From a checkpoint of a small mixture-of-experts model trained on Wikipedia: 4716 steps.
Below are experts of layer 6 (counted from 0) of a mixture-of-experts language model. Rows are named router (the router's row for the expert), up (a neuron's input weights, with its number), down (a neuron's output weights, with its number) and show model dimensions 0-255. Each number is 500 + 50 x the weight over its row's rms, rounded and kept within 0 to 999. Numbers have three digits each.
After each expert's rows: a language model's description of what the expert responds to. This comes from a sample of Wikipedia text that the model never trained on.

# expert 56
router:540528563423513463521532500395525610398443489429495434607473404490500546503466574432487457526516581537528527566471493488458531587501455462509453517534459471555562514467502500436418504611541505521465549555476513535460526497429412487435468477492574461485415409525599457559356547469484505425575543410550447525478523473420538536372466505459467534477519489512431492461475573531469487476448420470497590470505540549484455538513472462534499422571510503423479461459523467486480463477513511453468470517485560488463490611374490503503431522514568528497470501455593483479431418493391519496417462594584523507511485456539536497554483480519520437482487538508588488496573467523391451458521548460443506566448498445508489552567559433525443528510495468458578595571542480568387546458566437
up0:432508557498485458576545457428488498429571534485583497516563508494574547505494465477459488582408512513509500447463518476586565439504471492584493545556475489556475546522405554420450515506363466563566443578493545458435636501573567521446523553381471524469384506578482534483562439385459474552551576479477507460419533442400451470619589430511483468494486464484454524547511521536462529497556485471472514574461514525501592553619458438542503524554526485498416490484537487490391576541452542500583537528446540509453539483431516471458507478499533478525464525560559461454501439547495553461446510575400585482465479627479430474470438449464530408543473436545459520536456472514539462519524481511537528458478475413513549490539482441498530607596564485467553461479579497504498495562533516
down0:454488560513555499538466592451450464501545382452468490491561528440490563465433425514412427579434511449484494633444515537472432501437468524467515502579489479400539479507463518513424485581450558427576475474436534496436465526463569548454490639487491567598427452604538534462467561422457540597441453448492416502464471469504398534520536597433537513574502502501501476429421497474593524515493459597513473551466526578466513548519487530492573527533474559452486486544555418556556516504536530500511515456580528489409497541535490390530503510526506496551478483492486469485593524513596502434554539466456505453461444476535495508476533526481453470536502393505467458529436575429547512524443572564447493560596518542488527426524491624543466551529481409541595450495526478538523467467569406
It responds to: Sports table cells. Pipes, line breaks, semicolons and digits inside sports result and league tables, and header words like Pld, Pts, Goals, UEFA.

# expert 60
router:569481435532469519437572504520436505462491475531531494525487449459497439533453488534483449472523556532404481523481476504526417516450488384538490510523542493514508462448453521451558557574448517566521472580545580465469504510546500589542463516465437489357466490495477474546584542549407467545386486476580620483510523571466459439494514525467507570529464479549554484559529483450449483558432609510440502473463441465471458585528613569520517477588567534519538505502423531531395450515487463517518539459482490578537581476481399488565442496469532484528477536490475586492577486462449478475457422493441620538419454586452630546391520557493555510546513488488455531638514474482487505521588536434493461527521478517413468528554566575491407506512435560515521458648520515588523483561513493
up0:442481449593441452474546492467504545471587524489464508516574502455478418451448545428527533465508532368557532585443462501439526507497469407531444431460398410479605390471512530582533435506476551499453436559427499526524465542514449526457521476552510488528433567477534471488526507479472410506500514459468476535450489529543500510491496492498425439547539440476474467414551526457502593555402585472510517489442511646466467472492533403574557487636472472435428437562502483530511417511462501541438548551420504480600511531555424516476491453496546497492424507566532542449465433474328511487579509552470575528552535484539575506513466487522504526473475570440413488481470502507396515496489551538548519529474535465482518432613503468419555464534510536467472570444542540581486529468371513
down0:521532488441447446515468408607530592497535522492469534581414482541535450554485455505459507440499533458494590493595442517455519538510619386466533446551533419445501500468513436467531560476366448473493413536521472499459480510522511583531451575430488502518526426479464465536505497532420517593510437517531549531525565551497504529461466431484508571479412463481441504542538578545518460451466475486346537564486498485446567534507601535489515433465549456490430431512538524606484460556484450615502487488489506539481450636529528484550431433511523547422453486423401425537541416499574488529456381488474506405500471553442529533475456476481460422451569512439486423517494432552481511546516558557425449515481526514474529542540539534422540402485448531411517434544490451530507450539567532
It responds to: Past-tense verb stems. Main verbs and verb stems after a subject, often past tense, such as began, worked, gar-ner-ed, disag-ree-d.

# expert 35
router:492442413493522514508492453433520485556475480491503539449545458479535483433536500440445466455483536584481517461515498579486463492542579585516404587553511440486570524435539501583395525408408520596469501436537437583515443475428544521568552511445470595496512606462587489509544475534501503563572560567460435536509494473549489585565514458415520477430495429464528483513500425493523417456505538475559517486446528457500488460541482380533466566537572517535539516503554553516540563546459547540532583506406562393491550459509475563575602493533616473515455465469452464499605489598404495524493444515543520511472593484460473531418537599510514574598482426466464532423530487476514466465541488537480501498479489419462570503471456453482467576517610456488512456548535403471485408520464409
up0:413601556504516543496419483537498443534470428544511507500561610547520499491472512557557521538537460537460456382596539476504526515450504552542500495450491478438562445484567384390519434520488526509540561493568569484582523526465448486513490522416531494537449426436442404489405465504513568481590552457515538525387500446511546575533356608475438518472512504572552513488414495528556530516530404454587515522490506435482506468540473579498566514517469405450509453564452522570565537526484517518436442476487529524475460496522463429585475505562472571490516477559477464502586462488504507480518477471615551401453482546550485529502547519507489539530552603492469521465479558421542470468516475451590513480545606640526456454630564484477531569473483431491415473493515467522581546450508459
down0:536504595472498514506512538520514493486467392482480476475516574551600564477497441467431465491515540485505438591556552512487514432417483523515553551474426488444558451471462431467522438587552565488502422476524474528438489542536440533468602469559366511464524535564489475544471489537585429505508447589517476480504447540576498471508381367558550459629484508593443464511525535415496532522482496519569461418560569439490440531480482531501512499570519539483520486511494571498534552518494547475581550569542460366409476414519499456547488491496478457534483487465521500516489506590555457492591418464591469431524495478435569364585448519445620575497490463460543428493543446399567475528498496528557519424474498496570472486485448568546518581571488427525536447544443548471528424511476486
It responds to: Personal first names. Given names and their pieces in name lists, rosters and tables, like Robert, David, William, Der(ek), Ro(han).

# expert 4
router:460492417448448498483440595537581553499496513472514463479524427535498510559376490422475434532495487428542565497521491489466566492469408474466401552552512499513493533508492533508481502515426442540513452472534385435465444485540496477443523478606529510512480453570506545567500564503586501485595518461465399577583475537433482533518527512516419465491519435504457418494609430484489512559488534466565454488454502535494550543514470387434487493525484429437468496462500535515433509498524456502475566416461481420596536459402534566480460584444551556458470505470557396457520468437473485525525511579520557416559514425554435529479470436525474529527520528477450528456592464423532619554514545467402449554411475448490464434583448447545514511443564514420442572476667465414497462457460497
up0:417552421497437516478528524499464526428531462482481505561521508496495401524499478465489621513519588454428559499530473482423557490541484448503478453483535532422493411538453581494546524550462513540522511514537474536490527505474530500493507507547575453542566478567475480586489500455540372456585463525515582493405451557490452488502601526457461530524548475498539522461579522461450510477480501512500530404553629506443552529502497484503608609556425480604509378528523444570510495480431490463554415449441446387463435545491569434461520521370409618512497508482516499500553525429496526447518612514425514467524590577524566494514462447545445482457479553396441485492476523521476563468518455558584543555421474580455541468604516506413554435472522383563483500488516478531523516446535495
down0:513510475483531429498495561485450461559478470464606460498453511500488627405430569513505401427465615502605472607511506608550505443465391566520498544464424467593562499557398499577471553555520441485446439581464429497464494497487468503498418489440455559526540516475487548445575472554493579522436505493477481480544609510455556539612434521458459505486468472571548465475528551460508575517492510519500499514513398510512440511519506360457503527506465454430477563487418562453544467455483589551568524460491536448467524500544409529462532515547516435470536551515396569524490518549594458533557482394487501491471506465462551479527556628479505556525465433513477432467434398442452475454520490478505518392515397522580460465477497508551508574516529455434452460523549550538488533520484441
It responds to: Proper-name initial pieces. First capital piece of a club, place or person name in sports tables and football prose, such as W(rexham), F(K), Tam.

# expert 3
router:527453502479412492502459506457539524529541559432621518474551540555527567505449496470479536456528571464551416431559488615541494474457502495512450523525526559530442479486547522454553597495583526572486465508451411573495496510499572539535545506543520577530452497505523477519541538400462559463528603455558478431534517449468491552547480415477562531560567559498418510472528421511527471525414436453586525460547468568509523487481453438616594487518476568475449498526517471496567514514488461544527510528477483438485600492429432579515518572406531522499453435459419502439379436480466394471504531519550482557487559497562518464568424442548505463504464474442405536397557439476521557533496557510500402464461473473518444480523628407420431574488533469520379488493537518492444550441608563
up3:465563470563516535556445530553502497528516407434582422535496474559466478539406431462515414537576529517648441479447454491509447526403505482474535538542549479470446534516492542538596567498519591474506543542533432551500466356407553501444581518561611534516536392504549523419528547438510536449489597494413435463527546451526473446499481490549448503514492499532398409494516484468428528472386471557506485538480582428548527460518463507482537539552524383449469499437548469636523453564530506440390566521481513513501490503471452472554447574512479507515459442557402444492575490524471465452503473567459518436550478474516481589482530557507543536497526546576451513524455401533506542533457443504525483543552538470458458545545534500531452510475504496561499378518564537494481568484626444
down3:604531518459476513502459539538492538415502521573520567464462506529548451584467368470543597487483514516496464530494503517526580530474585516559539527491524479522494435525505454555422459450534624498531448518534516526394531448467553601489521537561499484439559576498457497413558462471440428523472523519555518493543461504473490426545451535589522492455532553408512577499471597431469452514496478483509443462464552405511476464518456469538534446548443516498574448511518495522489519433492591540472448508446550565527584386473466480553507520450573523464459553509516426383335447543445481533512544556578561507462503539499545463457479485440536463559499468440441420497528507463467504506576477556512420469494544481549451318518436487489493532551487527412484574492392571394565477394544493
It responds to: Election and roster table cells. Cells in pipe-delimited tables, mainly party names in election results and player positions in squad lists, such as Labour, Green, DF.

# expert 47
router:425470544478463474479437424493520561458494518474529465462555371548485578559435610461481495619401491432422532535508473459568496482491508578579474479525525542546464458427554597470502500545531546479598491564512528413512492526481466517470449409520549495521544469490538574547492473528409439481537467459409529587473466474515545491463464443513431485513471590424510457464491497513544511487421531440541558566452523461531488596641455582502511541532407407429481542404490500466503455499506462569514485562518494451458547441447481549478518412489563600503506422486518504400462526511376490557527396527513576495580536524518430503530428557580579565616534501496522521524478472493504466499452498540562480540409512487540530579546543498443546400469563521612512491469582514494511541453539489
up0:475471525553546558487530500500563511546467565504475506542608484595574496506491548443417428585437411540489501567475522511528577428526494492440501508457570511533537480474512446536497590404501425472454608514451541462571491537551490460469545502453538476442518614498531594454564571636487464563520530534410565586536428599461466497577484496545450526560558556425422401492474495504516426468432492489393559473435509495515451508548385513539501551546425560505442481385460452499470552542410519423471561594551398491485471419441440556516505535498525527440539544533541539480459551444495524506520562450460552465482503527492504539519574546523580482457478509458504549513499539520418496521469468583459513442522524449494410506574477520420557419461458577486569472427446562467502493406517516
down0:469503500433579536550655548424455503477528546555511498477512486445487451499503475460450511511461401513486530499473495519578528561501454463486484534490473595422550524533584475540479574507510348497450488511404571506585538493504463508489512500549464450409592516555551489571436579465452502436435463462417562494495525429523428503486482468480447459404496483509524433508499515528579601580520499545487569474507441442456487548493572558475514496500481491605471484505484377433421480454478519448576613463588505531550532540504338520413579493570476475531491587466524455609554546479556489502498544537445428507447409461496526564436485457527459476527542492422434525455575448441505452568506488502556478485531478518533537477461536542384416489500491465490525527433523562531621417510467458
It responds to: Sports stats and tables. Word pieces and labels in sports statistics, rosters and tables, like R(ank)ings, Feb(ru)ary, List, Match, Opponent, Format.

# expert 2
router:552502513540587567499493481520522486489446496578443530501489487526576568517484580528420549487508528516531458475561467528492561548493441554484485529486449471465483590618442558549437546421490505430587490463496402448503462416536576447402503490525513580514491462467522529529535550586545470424467558453462347512529477537463574453546542617576411480506456448485494377505452528440503431484480446489524453582489460466446478464488549447518568469596587407576438453511473517494450499390467416559504594421612528472480554463435583508468519583481482479497485496522556477459500549447520402503532414575448465446509451457449555458425461522523444512487574465448489463474573442436450533530552465483476457412492459481412505542510538447553541505503539542514497472506485427449530422493623475
up0:527475552483534490582582515528508515505341427448528515517498514532455440517555489548464562504396511523452563521514509384522498568560570505390526561546448548512393561547561472560565557462439505579502448447452601476514524512562458460478446496516553379494541491456455528456409409527423464489420464477494504446482410510479495484422554475462522439462536470462483465551479587467516486537568526486480486458396567441515560541551548535498531544479461488501488502504400404435504549593532507530504509415511539539464580594562525485436488396547521431572457506487541438521391567452526465520500519530402529520515419579560404491518416535376504489432529518485418511571488553528500433454517499473520475499586527601518462502482545417528476488493526546540527571561453435491521459459476485
down0:535465574505480507504468554498532549479441578459560561518572509474482410536442583481509564486499520503405568511521451497475455484470518426488525533512511448409436478482465455500533493551538439447486570514460551445539498474635629510478523501490552519451464593519552465459409586503551518548451514527394546545365504471575469449344495535562482491437550501533485540481421466489475529543501574494599553416467501501520500507462461551454467557572513511529517547488482492541547601530473569509454565507511453535501487544621516449486414370547486467486471438553477477503505551498594510525554470583496528520547429633476480560500551464461525476513508428536419418495525548602460493368558439522538518449493495495484465561429589473434476370595491508534447536472466464491428486504507483
It responds to: Name-initial capital pieces. First letter or syllable of a proper name, mostly given names, such as X in Xenia, V in Vlad, Sh in Shiv.

# expert 34
router:500515532657527545411512498555510467520514388490560498523385461479493407539521503446499427483465449483475447448566591459508419494513513452491432563522571476498451542575516459482537465535435479512437468491568541505488492498539519552488401533548501497410429530530437486429569582548519491517390531514493527503506559605483376461585525567515561501454483476423511450507615476538420420447512554464408395517435510412467498508516506615508504511391569449583475480446536544454411534457456516526535485441530487546485555449559505504525449521507448587513509605542503444464527508577523543570465549436580543513520508560464519532472477529525611499560488493545485535464487459508602424527448423517520514451501510487455515469566538498478436439478437554478569550608458614539540489537490467
up0:515633516545441424475540499501577552414512518423463475535484478422528458482510554501445453473546407474548475425521486517491492535494546615424536430582507416524480483446488457486466554551425509468478448407490497428511519544515439443518430488536513542547462595537570553566550464499545512490500506461560464503494508551527572530505494424545496590547500560513456481502472564545540448612566576460468507494526542562514567465591534445430558516494551452503413588496486569429499476511430498483468506532406482460471441531503515447450545495507437446514368472623570447520518418440502479551553527444428475502469552458550597504438506620492543530470425561518501395475413430412511534467575514483573492463457528551493551475579531478464575572565549457507532564372533514497500522495553413
down0:511464531453508428484476555488462463458544457506534498575501497509492541547487585543543575535525408475387539499480545461472562445472526515600510596392467493459669563466479467410478558589419496538431352528452550452445448494457448518546572538422484418433472488523466574581510469442498628505482427502554512526547549485523529519485516474468378534462567544582506513512575592460524549508508450488404510462482474480515440519509453494493519477522485556535448527496506455439552529439575557610562600445434574479441451455603500457463471492463512500566415527434512467470507530529561507530514516566469499519551511523463466509415501509518591530525533587416496419550423537545479479477548561538481371511553556510423509467513537498442531439527454505482524476507437524515497463584523585
It responds to: Verbs and linking prepositions. Verbs after to and prepositions or -ing connectors introducing an object, such as finance, replace, having, despite, using, of.

# expert 9
router:435443427480411507429478581469549544508525490555520539467545547436494501447568405502516510438514525564545520523489442528465541560487486476553448511493408441414540533491509475481419470560404588412459495538402512455566532497485556483496500498514450537484508494421560459566527452429557555479403601413553458516525532516579468600481565443410577511587496526530481522523566425476399543542545525470556495422511466543465453473577495430585485547455428484480510426505540501550546558498534562546421597551442508454562409548544443531536443580521478411553541507524473508537544478597489587503448606494583415448510557518502512473440481456514517481536503451498464452436485518488555486437528437445491557495570579435488441477481462482575416574531498558429597528440490457428431491533538547
up0:545443490544470527422476505488451537441486430563498495529465440483503446552447568421488455541514484439532488463472553475512531460454612477492475449417534451488456419494472506470502502480477537447540560577565533545432500577537489523497524554499437495526390410452360543562516440461473400441533533514409540523488533377644421486489511453427504493557465603468513491429520509519393491600438505525506489513526459569543556457474542466524458460480524446558450513493492548434536553402497461512466498447575485545463538589521529506582457498483532480510427515443635504496464401539435558483553526402631505551379518504500568518520490443539550526534455489570479535540479440509540541526511475460542473481509553520562462630461533593422489533514579458518507553440531521602585501449491514
down0:521505487463464517422453505543532500439484540509533431506543475502518496509487651433566482553508492544453530542462488575517516491525565504497480549509551490472549479535511518490543469525487563499469478474480510490460495434526564517606435597454468458563447563486508532479493490461467418479572494517442467436471415427559526498469469461492428478508441555502522546529401486538472505464517448520444534522460564469600439476525488482516524525531500405421494557509396491484543427441405519520457356521535528515414436438510484517566554492523564482380347526569630507539451546533513470537471509410454570670492575566430523511566411430533470496563436568539421565469478536475414609465548496449388457485530542481495515431418497503574450534500427462432501449466507489570577507545496473
It responds to: Mid-word consonant pieces. Single-letter or short consonant pieces inside foreign or unusual names and words, such as Saska-t-chewan, Bra-ch-yceridae, Gi-el-nik.

# expert 0
router:574467495579465484471500576542584610512367506450462526525432588450470449443556392462556427408452406597588567480409461540499555552507572539430437554451580418521501503460432438555420484425537536506483477464413495489538491479552542466410576493540507551433513490556579459576502458508494463453506551437489447535480553441429504596507579483498449488513427478435563428418522453553513539530509443522500504527474503519439438464515609455422485578524471508431537543503475456450551477450506510470550493470469523435523457509513500588440570540409466515575539453485453394526538448513545488466430564575564493514497595445548448595550464499541570475438460534519531522563463431490513462483517459428485546454504557432519459409443492512492556508530529536492579483453528476456411495480502482
up0:410525489512506545469503430538480558497551541576526487497471567550537480491556494521527416424572496525516527521462488492468395489484551455484530504529459429573583495522531463545509546506495462467505511465586559518487430490447455470534469481540434643540500543496437540451509507437524520451565468544436446577483562451379446466372505416589522535513467535410553492461497595482498449519535533607499503454503609524538470393559454541513503491500530599508562463580556487495445468452546611456481469500520664556454397437539470408587544485510541454547471461535503571523554440486428393405551499614534537546495526457492463474534501481520534498492563483541533586579444451473477596529531403466565469468518545532411507516499519502531436500493434548591487531548548512517533463482516585
down0:508473523490485471450537503457492530476621411463493426480490614526472590521552586515437580523555494430451493534517417534398503500566575499447502472498543444484558559498538527505535574466456589545568435528431551556572431449592433532575562534461524557525508512478500411476514456514424595432550427500528580554497478387558601532561476563500629415484497549465513447499514556456491470457550465505535448528469608528440539429525513451491428568402504457579484487472557503469482445526473520422443430480518512460447514466577474512469494523537479439512485444549503469493451570567558478444556555584547465482549534461559501463424543439469508594521460478498483480544511466497467495639569544472535491445459475589486476535451440538345492476554476475491457498436535590497464510436469492
It responds to: Place-name word pieces. Middle consonant pieces inside proper names, mostly places and surnames, such as Tash-ken-t, Haw-th-orn, Black-burn, Glou-cest-er.

# expert 37
router:560524478587462481557513505466460475540454536554460558518475411397573513484577496544459542458429423481495567505462493525444509513477371488483569649506439533507510458430513468613432474419581523479561523464423564513489579459500475459577553580573510469542476533458534585454489428542513417522479459503578494544503476446559495531431455480487487463455505458558583374533500519466597527454491423505491526544596522531473548458475514445478466539574527469552422409497488418571539496524580561563544546484535557540553400501541533585536411550527495519499514480433490499554511512468554474468523529564411512533397515434489525530555520479501473476454500533485563456496442482464598535611440507480492387523431609505518477459539485452500604465540553479469589554415423493567527497465512523
up0:443499389506469390477511507471519431630529493519581463536557554433542441527576511436492514610458375484524552499546477563434508497476490553472467530520448523563439550369420538518450507448472539485501482524459482505447519531581445491525550509448428538482443449519473488517484546481592523489444546455491464478557490439466449619432481541506544487510550560506515452453471446608490385453502427583441483545504471472517513460580394511431510480443491412511495464525528425424586569405394589446489516499538389582550484547419557516460384480462534460497503429491462452430560528515466489499461469547493484568476542472533525476494493536561529477584519495497451533537521514507521654523490512436499505485492443587543516527520436486532548511536466494540453501379592508493531485544439595
down0:549472573451446472482610438536459567567557468490545509568426559431556523593498547554615484497518508470537577517477500563518559527516478541577608493602501439461473516413489532499468453449577518483509413491400448508485511538485558536543586466458452513610460463444493393562530481509484494499507537433530532484542539556463460496609480463354521473476462489489441554523555409537458431558421555526481452558500512479521527544452524461513456480525540422531537525468552466519604531489486524582597514535628525545602506578504413459590510435576504493515495543432570531508522461559489506454453481581543552479521485555482554436500429542516432492604591521518506547468542552435557495501494460473442521532411434449572493484473538481471603402489513606482505511439507494487483490457452553
It responds to: Years and numbers in dates. Numbers in dates, seasons, scores and centuries, such as 2019–20, the 2000 Summer Paralympics, 19th, 1980s, and 5–0.

# expert 15
router:472504509454461449513432503507462432497564517466600572602590592521490499461527401455461512481492574562559436414581425482570590467499553415495599500598499574525412538502376580501558474583425507542510496552543441478507473492471503474476584550363606438466527430519491479438516439560528562460464628544574526516548506476532527509491471479429448535459456519499481494514550541536434465498474530485462502404541471559527470586490454473471561565566450490617478488453507466563542536462436458433466408411494496578435486495463511457491442529497589525438413425473588552465505537503501520474558451444493534484493479551510545552472483410433424483411481531439511468473445505469426447531475491558505441397478472508551496479551465546547443498495544519490478531498431505518525444425456422
up0:545459462576438502505469507411414550556587443438449477604488534504573422547547474482468453529630554504469484406524523417542447492440558555479524655422589583527527505488458566492545517529486495437407437502541480520420458519560560527555526520489555523510503540475395327419518512502566477574526521452439568446445479543444540494502526490463559516519489510498528558432532512518446540428498408523547482467493513508503472534466476484396539507480440482559450522553594510462500486504539530599485426422448535436434494488580526481490500490442506497513486571482516519470564486475500560516411490537423488472559529538528582509543566491498427470508510517468488502426468484391463508516544540547560452468437488462516477428511584542490554491500435523470412436435496431484605593533350523
down0:546484561441472528437457520331463434548428499610505470539599569457487490553495520627548533566515450493541422485386490448560485561640529515400615497531522456589573541503494595498468514506469417520501463479431481505445490511574485488479494499511535534423478507535489553420440503406501503508493578555548534460461408455542435529586546458481549480433569564562508533392422432505536486501440560438426531538498486502529502468448445513385513622542474462567473472555466511468492516467451512533424526531460461485470518444505579529555442423474561575542499531554505531455583545515444509491494491499508473449550476490476487646526435463491559578502444468471462514463520485489537511458561439488467534520518497494510468501517404479396544487499431568477537526530484516532593516520512385
It responds to: Line breaks and co- prefix. Line breaks after sentences, list items or headings, plus word-initial pieces like co in cofounded, cousin, cold, and Succeeded.

# expert 8
router:389553509500525537463551447500476483430391503475546446540532453482469556461497567463531524479391519596408537468499469469529559493576537501503543481483576521470514572530523459512511449473422498536518494516545512521604508527590500575590551508454582578473511487424542468420524516502479426532486525542527582546450390621485428478501473475583501486566438478412461485528435536445426587498466528524449599480530525600498548497584535592431485511516511564540559537412497496442497476638516543541457476523504540577504577506498533490510482397479556569523500582527495623465448443495531543512564452434489451510588470436497531491510413473477541545518427535549504481558512568565504447423423437518593555494494486488455530467554453481500580417533522491528574377451512409508478442456448522
up0:500523532464554539515449509438512514484488438481614464538510605423483554457537522437522475450436527427509520548475460480523527370412514550507469505479501521487522469380549499524450475477459575479488538507492539474477517517512441472455475501529454467519521494455509547482497548532591456502584433497518589473482506583553339375540515497467481509434501492382470460505499439517481482474526466532487541549401497507506433452480507489517451483464407419547486548422568490456528580469521537591542456540501589444505507497522474441540549508424523565469470478456510438547458337453540478508513538363455499544443504553377533638445532494483536483507431488627446552523478530517587533541551550395549502505480506426498543461482523532444483505584436567401511501440506512482482539579369551
down0:457442537492479518467566494462439493489564482434561505479546416477491529448443474504621519441508515458472521489498460566632558514421509543470537483508467531523405505483526499423470475504466574518518447493489507476527535532582441497464462461602478590555463555498556567472469551512443431472438508491587481508564544548477551460532468525564534529497525431312564471476581520452481474442478413515531480516477562512522467513589503660516528525484491512480533551496537529540527594539525462515488610489501443506653467543528528581493426447504568518466494410472418446494522463441482536416519428479480467499470485528415518517470553520532463484534481498448509429486429478524611474496626486446547415504452527500431486423460508549483427414512399538496544469390558588476375465523433494
It responds to: Mid-word Latinate stems. Middle pieces of long English Latinate words ahead of suffixes like -ed or -ment, such as de in Undivided, ne in Miscellaneous, icate.

# expert 13
router:468557571594505440518457548610520537510499521521416460565434452489569466510567425524527432490453407396490569499486549493452492498416439520499507522528586485564510446447540578495405483589504424391458449516408495453421494522459447463549542440553533485537445477494484544494478502538560423577521549549525607545542444460449518441448538477488486579537482379563504453504576526528459495546452492452440482483460499535493586475442518491515464479415565611589453580532539490405486568543468518417542597470449464547568453545486556559561483564523570481550481466530537404527478512376556533471430522486511552456545601456465553441468555461535570530509556502496565510436484463434493532605498416530414551559526553503548535553477524505529579482537473481427499440510540522518474516475461450
up3:482495529492484433586486467403459539543413464438481530578421470545572498531591487491440424564462432547485581466415592472501503524470542466468460447618551480519481450524544448459519452489475579493468451527466517482409559543427484389524547584521554523517467419541457465436534511521515377569482589512465493565485597571553521562433482531533503445456566470509532455497602424524581535527543511519504586524501465534533534477525462494459515559435530542461485436551581376521507479513440478528480491511415537502484461607437537456538495503507467538577498526492444449485568427520482544504555489498519424522504627579424489494572508433540530453574557625510480521479454469456494492477412474456461492536469491401510538571557503515472500447498565369550579513493622497556508550462444522
down3:523501521494495517560604439505522561508590483474469539503482475531509477550498515392498569485493487465492551515580484607597536591490477540487497475446479534616489511562425438532478473475482650501406442452456610520385574534479478558484504520433461445548541536480488478586567421521560477568502479531630454527463512485545573502542528465425454581464489478535419453485501494440668521487525545579427534456519452506419503488483577537441484485561526481424603506472564515427457514514518620509460455486429554624486486501473507491508512527480386455565506489538461597447454406408440493525486482561595507461506557509486495487457451450432479478559490457428532446518490521516549562525475560488474546487457468513412553485467505509487479539512555619448478542561479545444527501482572481
It responds to: Determiner after preposition. The word the, and possessives like his or their, right after at, in, of or for in biographies and sports careers, as in "at the time".

# expert 50
router:535528499429582479439483397450478467489479507614531544496479563479489558552437542564524548507558586586475485413527464505460557507428522462446581447562558526482504414491543445590559525538481504519521550529504545412576563445508536402419401441434568460437539473540522446527457458504506413383465430527459409540531498474454552543573483536512433529481461489505531471512464535490535408429528486511478547560542492382507537530462520503521508463522451499517445565500496559556515378427639506467498404515590478423534468552429486582456437495526545502492508478486547573459483486478563471518514524586545488444496404439538477567484462452547449425433536613470534462502525462473487505437474516447497448494505438542579464488484491509601479536445550444370513430479514481397480533485560569
up0:492524496569488505545546431481410445507488457489552510582500493467505476596511432490486493465554358497531559410431455522526490516485484474521574536476489476507541498463541519430573555415553565439495651576529559433509460491468515500425525553425536503527437439491529361565513423449473484427534594555552514417472514482463469556581492547525524482445429433383453473570444569526535529471494510512435604599515555515510486564543503455445470539511511421520452506641508543602597536507506525426433585439535564565521478497456575476612480581466549531511528475513504473484453578507442438510460427518418431563444502534504502616534568540504500524443566499497548446494492527484494478522445472423410494413547529485479493461485515515569562512431440525457490531449460509493518563511432502
down0:526542570537550477393484499572600594515516478570454461480468486560484524477532472565540542468466519481488499479423530581432485485518522544518458510401440493527504609549523528475421499487485419476583562489514565534484501484538518473533454466534469458532461499540577461623469484490531467429429482486460560499432521458411458484480613530555484499498461483560428587518467531507478454562563562597500549679466480534511537576516475543540446550485538590498489475579467488496527556679479572455471479452476523443443512533487495376460507535425462583510543523574490500621445525535512457441533500497453560509524536467477526469495478533531576510460497450458396533552507593614529514578535452534542564587514429545555522500522419571528435462538566481621539484536440520511485481465483440
It responds to: Infobox line breaks. Line breaks ending bulleted infobox fields for villages, politicians and species, such as after postal codes or District names, plus table separator pipes.

# expert 12
router:485486471622479580432497462466604534495479465470540475577438437508483455508464610481543592434499540446528563532450494459566432516510622529462608556480508518490498456488523494464566466615463446438459550508570540532521469576469451549497425423528505514465483506459490484503518516544535549459560392441456533548501428504479551393397457495520521498535480604466482504418474482481522560484412506522441472498441498525457447565615387490517550565403457518449467538457519422448483455469606549508574540533517466591491545536515480436506403498480522514549486503617463520486461465504558501456443532475418500550602447513470510482441493558546593442484534536579451623491447489470434527426496524513558497553523503524427494532513548539446499454536549527504370513526426421443559449535439486
up3:437576547527555502452497473606494512581610477531541464472452545534510462571488498370531520551420438514447504486518431452478489565490447493482538557466592512497507482501468485467574449512509429501474484491522503548481374575454446521545491540497411474466446532505436406410572461495470496447532468454448521471467424493531438484475518567470530473607571486553504382535494487545498454534461518434465492515471540548450409498442545478476542446506555357464437504472526473460435478492480512452581486575505385512509447539458475545588487400390493503539533511549481406457453469431540564556536433489495425538536518463506524635453529554514536399479490537434466544478436589511432476542516524510456500534426556621499471591461498482538427395508527614503441479463547520538447551552467453
down3:496564576455570472558526504516519426569588506560448440480487531503487493569479513411525480503543513539471474551458328546525363428530433533548481490349501426519449422514521530510612532495517429447487442521409566497436511527498496598533445480504400543512494512453455441474527552577421566401437457540476505631502438493521519446462518450514550473403491497467459486558499518470512500472385485489541491448519485546384462499500492453518527445454548433525529519530464505473523471560532483458514502552470454493453570505477565565556562448481486536523546400481501418539501491498494576479547483577494529558536468529524457618444507470487482486386438604532501444624425556488469443498560517508449570449410559503543499509481513481516510433403517595508535545499529545475441548432463481
It responds to: Attribute and feature nouns. Nouns or final word pieces naming a measurable property or physical feature, such as altitude, length, speed, frontage, propulsion.

# expert 57
router:450533498460446451472462511502459550496425550528430466563500492507489520466546575507545555497504407488540506485445437538475519491560586525406461588568537498559545542505411461556458426479478584526522518525443572437503408438522452502535488461488440450532494596489485460426490465535511537388476504565511499523448495507532475591483525424449499501545473515517571494467586431453508565562513490533554467459540407545468454511536468426551453486563479569494546507425574381444538495476520572519432478501416555482437467472517481525557572468418495612445503549548510495542496540497400602448457455492481528476468485481530561585404460500493447514528506450410513539420395484471559426467535533451484502492547592539611394535476467515539409505645487494645556428491556518465582516565467514
up0:463508491526468573444529475464447458393500611625559557417408423534495488484494517523521547555542500577524521559545549503531600453534438503575430501493481483457483386516492482524499478415532480437458492536473528442436473491488572523491411480445466538554526539578588534570487497457517480560545515472494471490519447567463492447444533535427547537515602418490468578439561494472451454504448519458522498460394445484640500476557457533431535482502659504533487475464510446455573459448599502513495564481531455458529487505507448585628419546463594457370469455512473390541563422513431544558484539483547488553517609552514512548425539459528528577511515459490510499467461562513488549471539451566464431494432564477472412496394481519546504444558552490469541468470557491483520538484496498
down0:474505556452408596465526523545511492500531627520462494428405527485445483519451384552476466540539508523504574538557379444486448522508480465640555566507414479526410470537479552558424509457516411553490583474499372514490477514523510497514502540459469459517462439505545503553567424479501492480577570463527505487432460542510465494633463585503486568475513551498457523495506538475446552482509511557567470459519522522594556503472563547569427464527517444579502522502474523510590511593528483432460455623474481553512495539428494521504438462460552440443501534611441460532539430537513530545566457511429443569472520487582552468449498486456518382485487545390479389436398460554479405558523419483508469528496525505448532493502391486478525516560560502463548481471525403443575517536522467
It responds to: Word pieces after name starts. Second pieces following short word or place-name openings like Pen, San, Tou, such as Pen-te-costal, Nap-al-m, Tou-lo-use.